Below are experts of layer 7 (counted from 0) of a mixture-of-experts language model. Rows are named router (the router's row for the expert), gate (a neuron's input weights, with its number), up (a neuron's input weights, with its number), down (a neuron's output weights, with its number) and show model dimensions 0-255. Each number is 128 + 32 x the weight over its row's rms, rounded and kept within 0 to 255. Numbers have three digits each.
Before each expert's rows: "comes before" lists some tokens at least twice as common just after its tokens as in all text; "comes after" lists some tokens at least twice as common just before its tokens as in all text. This comes from a sample of Wikipedia text that the model never trained on. Tokens count by the router's weight.

# expert 8
comes before: "2", "1", "20", "10", "25", "22"
comes after: "\n", "3", "4", "5", "02", "009"
router:150120108158133149104152135092109114085158086157169073101155126103135084138110086137132119147155148132127105113130089116070137143185144113156093157113182089153120046137158190127161055178179149138159186057110111110188072108127159178127137145158166130119116061087115149136191158152128168085048113106076161165103108131155116152115150104105120123123149153131084135116131135197129117155121155146114148132141151117104066173098145163112117197100140108137237130139183110135110147184133146141156182108040138097149123104146138166203119092153122166081169118171158162139138202140146125162172149083149116100157167164144186120160043143116134081134141108159144130138139069131121148133124151115155119131132163107167138089140129152164158083077146197133141168118125114145095113093118132
gate3:179119155117164132042138135106130101108098159139132121123132104095102134151077120146087136142205159115131120156144167115131100102170118178142152143124133099067148095148195099136109105097121134091141103170149118138164128083116150122146088085079153106122084101155160207132168130152116120122109144135158109154170138100112119143208080139154122164114127164142116150164100116095064057186118127086131110103138136166092102149176109140102084104093176114132154057140092127156138199102160091079161109132125156129149166198130168129164038166099067119165151121158123098152118086132161082152095096125105151106110124070144133116121105139128119148052118155091132097086105129111110094063194075115141130098158108089064075108136123114075110156035148144125092107096075165156103087168130076
up3:129133229161208175159135152111083083155135126127136058106113132089133133172147213069151158133143142123093180134170116152131168131194103131138160066078140148106083142150112108175170134164102131114125112214133119101155108144104196132136117133095117111149133145195146201107183123132135157139098077125111107136102151175174145160083132071085140180165133074189177115138186168142136158129174096108112116116081109084079119157171145153129113081113175142132217116144135136124141135125113165101118092140123157083129156096097142084148114141105132170110096106146147105144098063191109167130109144095141134112167138126094075115134073126167093122098129154118119139136100109164134129081100120135118156123108067128175092175119044134105164105096110153151094131125091182122153128147181158
down3:147114133158090124191158081163147066224099148152111186103046059081101111218107162101132130106159105119051184179151136130147120179106115145124093133159108184125108102130099149162114094130123155112083148185162141138135143086110133112039127140155053164126079154082121117126105144159095112149137151160134074125117073122127161160159077127087108164127083187129126090151112132122120144128148112101143144162135118142128136110153188123118121102155068098162181170163069099123085130132149097107128148080096117156088094122147099155144102091152112109064131073133084139143138117096130161122079166070145155127165117103111156146133145084105150133125131153165169169157128184137103076145121088107103163160082124186102144149084169124170091181135153171153068107145093161168096120117144163

# expert 124
comes before: " |", " | ", "–", "th", ".", ", "
comes after: "| ", " | ", "2", " ", "1", " on "
router:079167037066162120173056133158126095115122110042167097132180106098130155139216095076126101137099070135118143096110179204126159135120134123130131070081117164149101107111070119110143144139072149097133159083108175114177147122097069108129163112136168146155132189111112096077167133057144193150181158108106129148148127097157081119119112074120110115155134117164092115174075126111123129110138088143147102138118168095159099151146128084166154066070094103156155068151147189085118127165133135117120091096190158081102151173149174168110156116119143126101141186141089166113126122153091124119177113111105116109135099151139134085097153140099139117116122074092100106037137169154106138138128117159123153130121081159145140129107120088112140142142112106073154128084119159185106107156092180
gate0:117106145130135139120185115160122074140138113147098107133138185182102092108117143142072123161151126138124147066181174093157171123110107084116101184116136143179104136097130154085152125131143103112116106162130158134110136213159132111076134078128098133102203109127068120135133087161124133129139133135117090202095148111167121117139106112149148107137098114124146076077109082131147057154123127158077138104106133154065152182096188125094121128037084112122161174168111192133052117133114141142129109095141112111115079169100178179183071156196184111064162099142066105104177141057212130159151093098137167131102140146106115143097106144148140153127108152147174171147179152136060088133117122116111101120094118179081094077099125103135098094076124128107128182120115121165115087091129103
up0:094122121167119160134081143137150134187165145114080148080103119109138099147134089102138118159133122105144124085145127127184121177188148133156148128152144143200131184111154154142134120101130160150162117144205080076129167141078118157154176131136133120122105154122139115088162179154130105129102100100049081125168063143141114105110124103135137091139102104184117076132049119148087158094201151122149145109200123140097135168068162145097108081116073190134123118071137204143126101084152152168184138119160131179161122165170169085134124159112127155138102123105156105165094150164111115123117112109134126101162106064185087088138112159125129200106127188106108162081184113072090060124156075161093140058026135155152128159112132155164172109134132135085139119112104140126121085106135134
down0:120151187159179104208051154119115104122182152124093094166152097110084121143169109144114092086086096089153114134163154180077117121143106108155080121124113179121121072132095099111112190126109106097150158092107070103174137092147150167121159075158119171075075101116121104070157125143153113083168136160177100153102094135048102142113143140149125122141166134201104172115129151102073131083131116157075162107096165087204080147194174096152170148109168104102114125119121097185184169153120109076128153180126123113168175171153120188182176118137123197150140119121138101141126100131082126115120156095129094159145149079156126151135204132083115062135098087146099116107128166146121129135131119165121143116087105131171188141140070105105159138160108178120104151134118069139117133145132144

# expert 116
comes before: ".", ",", ", the", ", ", ", he", " to "
comes after: "1", "2", " in", "7", " age of ", "8"
router:072117178084187102148079164151132076142132133085129170106129043098100131129107174153093084105086170136134162067108166125134093109162116155096085076169110103133116148105102111114173148127123147125151136171165105102075181156090134140096175160085148195079130108104083115185081137077133140090144099091129126216110093183141107166073134132095088121104107103135149163140180108094106081103104116147113070113104125086117202138184091129179117185127112166159071171203139119174165137133144107135119148122117112072104147159174116090131116135135186171143092128090124137108159118126123144127126121119141113135142150112173128171137148145158171105062134124170125096105128129041074124087162111145142116127088137176153161086155085189136124168145130097143071122075133115122159140156192104
gate0:082172096082131155151186106171094105118177152139122116174148150097146102121138114168075178073092117148102096147100134179143179104109121119091144091183143170109096129126161171138147153187151074196111093093164098082105088154141157108081151143057171086092102137118176085165141112096147140080142132165106155125145074194109119117070118127081112119133122055115113129155121177116095199114157120104074125097148110149094120122132182137133101140131147149124103125105180106173077115143127064113080136113164076087157132111153185142144108164137127097142089144083128152115115128110034160184153123098152155139106111130212102106097162124149104155149216147186159142143119085131080070104115112114103099140106106157082176154067099103166142077136133132133080118126146168132165098146102132
up0:075186129089104172092180107126164123096143111109092085142109098095131104171149120128112123110140104141112130141141136131104174172135135123123161159178135110129124109130107167083083088187166149171184103091094101081185123135177104042135106115100075072123124084228171151121133104169167133179133237155135156167108080107171117082146136127152127148170158132113066072124135170161159176162112150159089118082122151110160097122139218118076116105135113096095146107125159158094081128124152100091142102150160152109117090110129175107151083123129128118134179166048070138093127123085107121125112139095169136127132164083172120128114148113073171148136065118140104154147134103158126148132149081188125105152179159140127174162142148123149107102203113183109136121113142134125109112041140147
down0:099147129064135113117148113117144188131100103119159199079152126122130086114137113140183144100110068149082177105141163140122124105137116087148249113106058098131129127098097144103104126146154122152159115123144169077146081139194134100096082094114066139032160087170119086114085108109162177117127135139142166127086112110102128127113097139131056145168138096090154099158129124161029097072110131114133096137131096092126122096135119131144047113133164145100112111121141157101114135154176146147073115149151121102146181106117162148112053125135167100112140167146151151156188135138113163141105133169094181117085097109173171176151154051153078157126140112118167119144028097177139159124171120173119128146091159150112120111118165121115111128099100141122061138127139086187137084149158113